Experts of a small language model.
Size: 12 layers, width 96, vocabulary 8192.
Experts: 48 experts in each of 11 layers, 2 picks a token.
Below are experts of layer 6 (counted from 0) of a mixture-of-experts language model. Rows are named router (the router's row for the expert) and show model dimensions 0-47. Each number is 50 + 10 x the weight over its row's rms, rounded and kept within 0 to 99.
After each expert's rows: a language model's description of what the expert responds to; "mostly gets" lists some tokens that are sent to it at least half of the time. This comes from a sample of Wikipedia text that the model never trained on.

# expert 18
router:59 61 51 47 56 58 35 64 42 51 66 68 58 49 37 51 48 42 60 62 52 50 34 56 66 35 46 30 49 38 66 31 52 59 59 66 45 57 49 57 42 55 71 50 65 48 55 43
Description: Vowel or short pieces inside names and foreign words after a capital initial, such as SciP-y, F-é-lix, C-y-cadophyta, plus the word "as".
mostly gets: " as", "é", ", as", "ó", " General", "ec"

# expert 5
router:45 46 45 56 43 59 47 51 65 57 69 56 32 66 49 50 46 49 54 47 66 50 60 48 41 52 54 62 48 67 54 59 65 52 68 57 58 60 51 38 67 55 63 47 54 50 52 58
Description: Final pieces of proper names and foreign words, often feminine or Latin endings like -ia, -ina, -us, -ana, plus Roman numerals II, III.
mostly gets: "ana", "ta", " II", "ya", "ina", "za"

# expert 37
router:63 30 36 46 64 48 44 73 47 52 38 53 74 62 40 41 46 47 28 56 35 55 62 38 44 57 72 57 71 40 76 48 58 44 58 51 42 47 52 49 43 48 60 48 54 62 65 52
Description: Prefix-like word openings and inner stems such as ex, press, del, port, maint, mult, plus prepositions over, out, under, without.
mostly gets: " ex", "-f", " ret", " port", " vol", " expl"

# expert 4
router:49 57 48 41 52 43 65 51 59 49 42 46 45 58 50 45 52 59 52 47 55 48 46 31 71 34 65 66 45 60 27 36 44 64 46 50 30 52 48 56 55 49 70 60 43 40 54 47
Description: Object pronouns and nouns for people or groups after his/her or a verb, such as him, them, family, members, children, father.
mostly gets: " him", " people", " family", " them", " members", " up"

# expert 3
router:34 60 55 68 52 56 39 57 39 52 58 38 50 54 53 28 54 39 61 57 63 56 68 64 44 40 49 48 60 65 37 72 55 47 42 50 59 45 53 60 60 40 79 38 46 61 45 45
Description: Nationality, country and state words in names and descriptions, such as American, Czech, Indian, National, State, often split like Arab-ia.
mostly gets: " State", " National", " American", " South", " Roman", " British"

# expert 39
router:57 41 30 56 60 46 58 45 49 47 33 58 65 56 50 57 50 66 48 31 65 45 49 46 31 46 49 50 31 48 52 30 50 45 41 43 55 40 65 39 80 54 41 56 31 60 45 54
Description: Past participles and verbs after was or a comma, such as described, used, played, translated, organized, plus when, while, only, due.
mostly gets: "ated", " to be", "ited", " used", " when", " only"

# expert 30
router:35 39 45 61 48 41 55 56 39 47 82 40 53 61 55 54 44 30 51 59 41 54 47 50 41 46 51 36 46 41 50 43 45 44 56 41 53 40 57 42 30 55 57 58 73 31 56 58
Description: Opening pieces of words and names like an, con, pro, San, Mar, single capitals A, M, S, especially "came to an".
mostly gets: " an", " An", " pro", " San", " con", " Jul"

# expert 45
router:35 50 53 42 32 48 44 48 63 39 38 43 45 54 37 49 35 56 44 39 47 56 53 24 52 50 57 68 45 60 52 48 40 76 43 43 52 62 46 46 60 57 67 54 55 51 50 51
Description: Syllable after a name's opening consonant, such as -ore in Shore and Vittore, -und in Berglund, -raig in Craig, -ace in Brace.
mostly gets: "ore", "ith", "ape", "ose", "ille", "ennis"

# expert 31
router:41 47 48 57 70 64 62 50 50 39 43 62 52 47 46 43 53 68 55 55 45 45 49 55 41 46 72 44 53 42 42 52 59 63 63 64 65 57 47 41 37 47 56 42 46 39 56 33
Description: Word pieces and color or war words, often in album track lists and credits, such as guitar, Mix, Screenplay, War, Black.
mostly gets: " War", " writ", "ark", " Black", " short", " black"

# expert 38
router:60 44 47 40 36 59 57 47 45 67 66 54 44 52 42 39 65 49 36 70 50 51 51 57 52 50 54 54 48 52 55 48 69 36 52 46 45 50 53 52 39 38 29 44 53 53 41 50
Description: Single capital letters following a table pipe, opening parenthesis or dash, like "(S", "| P", "(H", often in charts or abbreviations.
mostly gets: " | S", " | P", " (C", " (S", " (M", ", M"

# expert 40
router:58 31 41 61 48 46 54 55 37 60 74 57 40 48 33 19 62 56 44 41 81 67 58 68 51 54 41 36 59 50 55 34 47 41 49 54 42 48 44 55 54 54 29 56 39 44 50 58
Description: The articles the and a, often fused with a preposition or verb ending, such as "is a", "by the", "of the", "forms a".
mostly gets: ", the", " a", " f", " with the", " and the", ", a"

# expert 8
router:64 50 41 47 52 63 48 53 46 47 17 43 46 56 49 35 58 46 50 39 76 48 73 41 34 48 46 57 41 41 46 46 44 51 56 33 40 46 50 39 54 59 55 47 53 57 31 63
Description: Noun-forming suffixes and event nouns, mostly before "of", such as -ation in communication, -ment, -ency, season, election, Vice.
mostly gets: " season", " game", "ency", "ection", " service", "ration"

# expert 46
router:40 49 54 74 53 43 52 44 51 50 57 51 50 56 86 33 58 63 51 55 64 59 53 49 51 62 47 44 40 55 64 30 78 52 51 47 43 56 52 37 31 45 58 57 50 46 51 56
Description: Line breaks ending table rows or list items, plus opening quotation marks after spaces, colons, commas or pipes.
mostly gets: "\n", " \"", " | \"", " “", ", \"", ": \""

# expert 47
router:66 53 57 41 38 37 56 54 41 54 74 37 30 41 37 42 56 64 41 45 37 47 54 74 51 38 58 41 66 36 54 56 45 45 62 57 52 43 43 53 37 56 37 53 54 42 42 49
Description: First letters or short word starts after a space, such as c in cyclone, s in sank, b, H, Sub, often split off from the word.
mostly gets: " c", " h", " r", " Bar", " sub", " C"

# expert 34
router:37 66 53 49 45 56 60 52 35 64 80 45 37 44 46 55 54 57 47 54 20 43 45 54 52 36 62 39 75 44 56 57 43 55 59 61 51 46 45 70 42 36 52 44 61 48 58 62
Description: Given names and name-initial pieces in lists and sports results, such as David, William, Ray, Jan, Al, Ad, El.
mostly gets: " Al", " Ad", " El", " William", " David", " Ne"

# expert 6
router:58 67 50 44 53 51 44 49 36 60 47 56 53 61 54 51 59 35 44 33 34 52 41 39 57 61 67 43 45 41 41 39 44 51 33 53 48 56 48 39 53 61 55 59 53 49 60 68
Description: Word-internal continuation pieces after a short first piece such as b-ed, d-ensity, a-ver-aging, plus " was " and " set" in statistical text.
mostly gets: " set", " was ", " were ", "q mi", " put", " score"

# expert 44
router:45 57 47 28 35 67 50 55 51 58 19 58 66 45 49 56 52 59 48 48 61 49 46 46 69 51 41 71 47 62 50 49 48 42 33 55 56 62 60 40 57 49 58 59 38 66 51 49
Description: Middle or final pieces of common words and units, such as F-eed, p-ap-ers, P-ost-al, Res-ults, km, kg, minutes, place.
mostly gets: " km", " place", "atch", "ays", " minutes", "ost"

# expert 22
router:62 55 55 62 45 51 44 39 54 46 56 56 53 55 62 50 66 36 41 56 31 59 43 51 33 39 44 62 45 50 44 44 66 48 62 33 51 43 43 40 82 46 57 49 53 38 59 61
Description: Hyphens inside compounds and list-item dashes, as in right-of-way and al-Umma, plus en dashes, table pipes and numbering periods.
mostly gets: " –", " un", "′", " -", "|  |", "  -"

# expert 11
router:38 45 64 34 57 52 67 38 60 39 47 49 36 45 60 71 26 59 65 54 59 62 50 52 43 41 44 64 46 60 52 48 55 43 39 59 48 44 61 27 61 55 46 32 45 53 36 57
Description: Final three-digit chunks of four-digit years after a leading 1 or 2, as in 2013, 1997, 2000, mostly in dates and table rows.
mostly gets: "006", "012", "013", "011", "004", "014"

# expert 2
router:51 50 43 37 54 57 55 57 46 51 37 66 58 53 45 33 58 30 39 57 41 57 56 42 46 68 42 43 69 51 60 56 37 68 52 49 49 60 46 64 19 42 50 64 40 54 52 46
Description: First pieces of common nouns and verbs that start compounds or derivatives, such as lead(er), head, term, comp, support, public.
mostly gets: " lead", " head", " term", " comp", " cont", " support"

# expert 27
router:53 49 30 57 63 52 32 57 40 53 47 55 66 47 53 74 41 54 48 35 53 33 59 74 53 56 53 56 52 48 60 57 43 45 53 48 60 37 51 45 50 51 39 35 49 57 37 50
Description: Short interior fragments of names and foreign words, such as est in Palestine, unn in Sunni, iv, ig, at in transliterated surnames.
mostly gets: "ast", "ust", "est", "iv", "ull", "ig"

# expert 21
router:45 74 52 66 44 46 58 54 50 34 37 45 50 65 50 55 68 53 32 54 61 47 48 54 54 49 44 41 29 45 55 58 51 47 42 42 53 61 49 55 54 57 59 44 50 48 46 56
Description: Periods ending sentences, often merged with a word end like "ation." or "es.", plus closing quotes, parentheses, semicolons and colons.
mostly gets: "\".", "ation.", "es.", " season.", "ers.", "ions."

# expert 12
router:47 49 54 58 38 40 49 42 44 62 69 40 54 53 41 82 46 28 57 38 53 43 36 45 48 51 52 61 62 60 49 52 40 56 43 57 30 38 66 53 33 62 61 54 53 41 44 48
Description: Single letters and short pieces inside non-English personal and place names, such as Ven-k-ata, Az-erb-aijani, Pad-ov-a, š, č.
mostly gets: "j", "z", "k", "š", "ev", "ij"

# expert 14
router:43 52 46 61 64 55 47 43 61 57 38 39 55 38 54 58 53 49 61 51 35 56 51 57 63 46 63 54 56 44 37 43 42 52 40 63 53 47 37 69 29 25 57 54 42 52 56 60
Description: The leading "1" of four-digit years after dates or commas, such as 1888, 1993, 1946, plus words like man, own, North, back.
mostly gets: " man", " own", " North", " hand", " right", " Ham"

# expert 42
router:35 59 46 47 58 49 46 38 64 56 34 63 38 41 42 52 50 46 46 60 52 64 44 36 52 40 42 51 56 46 43 48 54 55 50 34 76 36 48 57 33 33 39 60 57 47 43 50
Description: Stems of Latin-derived words taking -ing, -ed, -ion endings, such as lect, form, dep, represent, act, vict, perform.
mostly gets: " form", "ct", " dep", "lect", " represent", " class"

# expert 9
router:37 38 57 58 71 39 60 48 54 45 49 67 58 50 51 48 44 56 60 37 40 52 66 47 52 46 55 56 42 64 33 48 52 37 43 55 56 59 60 66 59 49 57 52 47 45 53 53
Description: Word-internal fragments and common suffixes inside ordinary words, such as -ing, -ed, "form", "ib" in fibrosis, "id" in air-raid, plus direction words west, east.
mostly gets: "form", " west", "isc", " east", " coast", "pp"

# expert 23
router:52 33 45 55 64 59 43 19 63 45 55 51 45 46 44 43 56 57 32 54 49 50 53 62 58 45 54 42 30 52 51 31 64 55 58 48 57 60 41 57 72 56 46 45 49 39 46 40
Description: Commas, and, or, but and to joining list items or clauses, often fused to a preceding word ending, as in s, or a and.
mostly gets: ", and", " and", "s,", ", but", "s and", " or"

# expert 41
router:35 52 53 46 53 62 41 54 54 35 46 38 31 47 62 47 38 50 39 46 48 43 63 64 34 50 57 78 38 61 59 68 38 65 59 47 56 64 43 56 60 57 58 55 48 44 61 47
Description: Final pieces of surnames and place names, such as -ton, -ville, -berg, -ford, -son, -ić, often in tables before commas or pipes.
mostly gets: "ić", "berg", "ville", "ford", "wood", "burg"

# expert 28
router:41 45 64 42 42 51 49 44 51 59 63 34 41 54 41 63 44 37 47 52 44 54 43 51 62 46 47 35 41 54 46 57 66 35 48 62 49 61 55 44 64 60 61 51 62 58 63 42
Description: Word-final pieces like -as, -es, -os, -us and the piece ind in independence, in names and plurals: se-as, person-as, Americ-as.
mostly gets: "os", "as", "ons", " Ind", " ind", " business"

# expert 19
router:42 61 65 35 50 58 30 53 65 51 35 35 44 40 40 37 42 56 54 50 57 60 42 39 45 71 51 59 35 54 35 65 40 41 47 42 52 44 44 59 37 48 64 59 50 57 49 59
Description: Nouns naming a kind of entity after the or an adjective, such as film, team, album, school, musician, champion, station.
mostly gets: " film", " team", " album", " school", " game", " series"

# expert 24
router:62 61 50 68 37 54 51 32 49 61 45 53 39 70 47 43 54 48 29 53 41 53 59 39 48 46 33 32 47 56 45 53 59 56 54 59 57 42 43 56 75 63 71 57 45 35 56 41
Description: Colons after infobox field names such as Workplaces:, Awards:, Position:, and pipes ending table cells in episode, film and sports tables.
mostly gets: " |", " |  |", "\" |", "a |", "er |", "i |"

# expert 7
router:34 55 28 55 43 56 44 51 70 38 41 45 54 37 53 55 45 41 70 62 56 37 41 58 63 48 42 45 51 70 56 42 48 55 55 45 37 47 55 58 48 63 45 60 52 39 45 32
Description: Forms of be and subject pronouns in narrative clauses, such as was, were, are, he was, being, plus nearby adverbs like often.
mostly gets: " was", " were", " are", " not", " it", ", he"

# expert 35
router:40 53 65 63 52 63 46 49 50 52 55 53 34 37 41 62 40 65 61 58 53 43 60 55 48 49 65 53 45 61 40 65 55 41 51 60 58 50 47 53 51 69 51 37 42 70 50 47
Description: Single digits and short tokens in tables, scores and lists, such as 0, 1, 2 in 5-2 or pipe-separated cells, plus name endings.
mostly gets: "½", "u.", "ı", "ë", "i.", "ș"

# expert 43
router:38 49 47 65 53 41 55 43 50 38 71 50 35 62 51 72 32 46 53 47 57 29 71 50 43 51 46 44 39 56 40 60 34 63 60 51 52 62 36 58 59 43 58 64 60 39 48 48
Description: Short syllables inside personal and place names, such as al in Nathalie and Andalusia, en, on, er, med in Ahmed.
mostly gets: "en", "mad", "li", "on", "er", "an"

# expert 0
router:60 56 52 32 50 42 68 56 38 46 48 53 54 35 51 39 54 69 53 49 50 39 50 77 51 39 42 45 56 19 52 47 44 52 40 51 50 49 47 46 53 55 36 42 45 42 35 65
Description: Temporal words and prepositions at sentence or section starts in biographies, such as after, before, during, years, On, until.
mostly gets: " after", " years", " year", " On", " before", " during"

# expert 15
router:62 38 46 52 44 42 60 53 54 33 59 50 60 52 48 35 58 63 65 55 73 51 58 45 49 64 47 55 49 63 61 47 54 49 34 51 54 66 54 44 54 37 62 51 42 58 65 42
Description: Determiners before a noun, such as his, their, its, 's, two, other, multiple, second, small, usually after a or the.
mostly gets: " two", " his", " one", " its", " their", " other"

# expert 20
router:55 56 44 56 32 38 34 43 60 49 33 48 47 48 59 37 42 36 40 40 38 47 37 49 42 49 53 54 38 59 61 64 51 67 45 54 55 71 50 52 64 63 40 44 34 55 57 60
Description: Wikitext heading markers == and ===, closing parentheses before line breaks, and infobox labels such as Personal details, Apps / (Gls).
mostly gets: "==", "===", " ==", " ===", "% |", "===="

# expert 10
router:51 52 57 52 53 57 64 59 60 50 49 33 66 43 47 64 55 34 31 57 45 37 40 61 65 50 57 51 61 32 48 44 64 47 43 40 52 35 64 40 52 43 27 47 53 57 44 34
Description: Capital or lowercase M and pieces like it, rel, res, ex, def, plus infobox field starts like "- Full", "- Occup".
mostly gets: " ex", " | M", " rel", "- M", " res", " def"

# expert 26
router:50 45 54 35 54 42 56 49 38 50 60 59 49 52 48 49 43 38 62 44 69 50 46 53 35 54 48 32 43 56 49 59 50 43 44 61 49 63 63 55 52 52 42 39 29 54 49 54
Description: Auxiliaries and relative words like has, have, who, which, that, plus percent signs, plural endings, and Total cells in tables.
mostly gets: "%", " have", " has", " who", " all", ", which"

# expert 13
router:43 46 59 36 48 63 36 58 37 44 53 38 55 40 51 58 54 44 58 45 75 33 58 40 38 49 51 46 53 49 63 32 49 30 54 50 50 40 52 43 52 57 62 44 30 76 52 33
Description: Single letters and short capital clusters inside abbreviations, codes, formulas and names, such as MB, GPLv3, the O in C6H10O5, triangle CBE.
mostly gets: "af", "SA", "OR", "r.", "C.", "BA"

# expert 32
router:73 37 53 62 47 42 43 42 55 44 48 50 50 38 63 60 53 51 48 55 48 62 36 44 39 54 44 51 49 37 48 58 39 58 55 50 36 51 39 26 48 50 43 59 73 48 62 51
Description: Paragraph breaks after sentences, bare spaces, and space-bearing pieces before numbers, such as "over " before 1,693, ": " before counts.
mostly gets: ": ", " $", " and ", "'s ", " ", "_"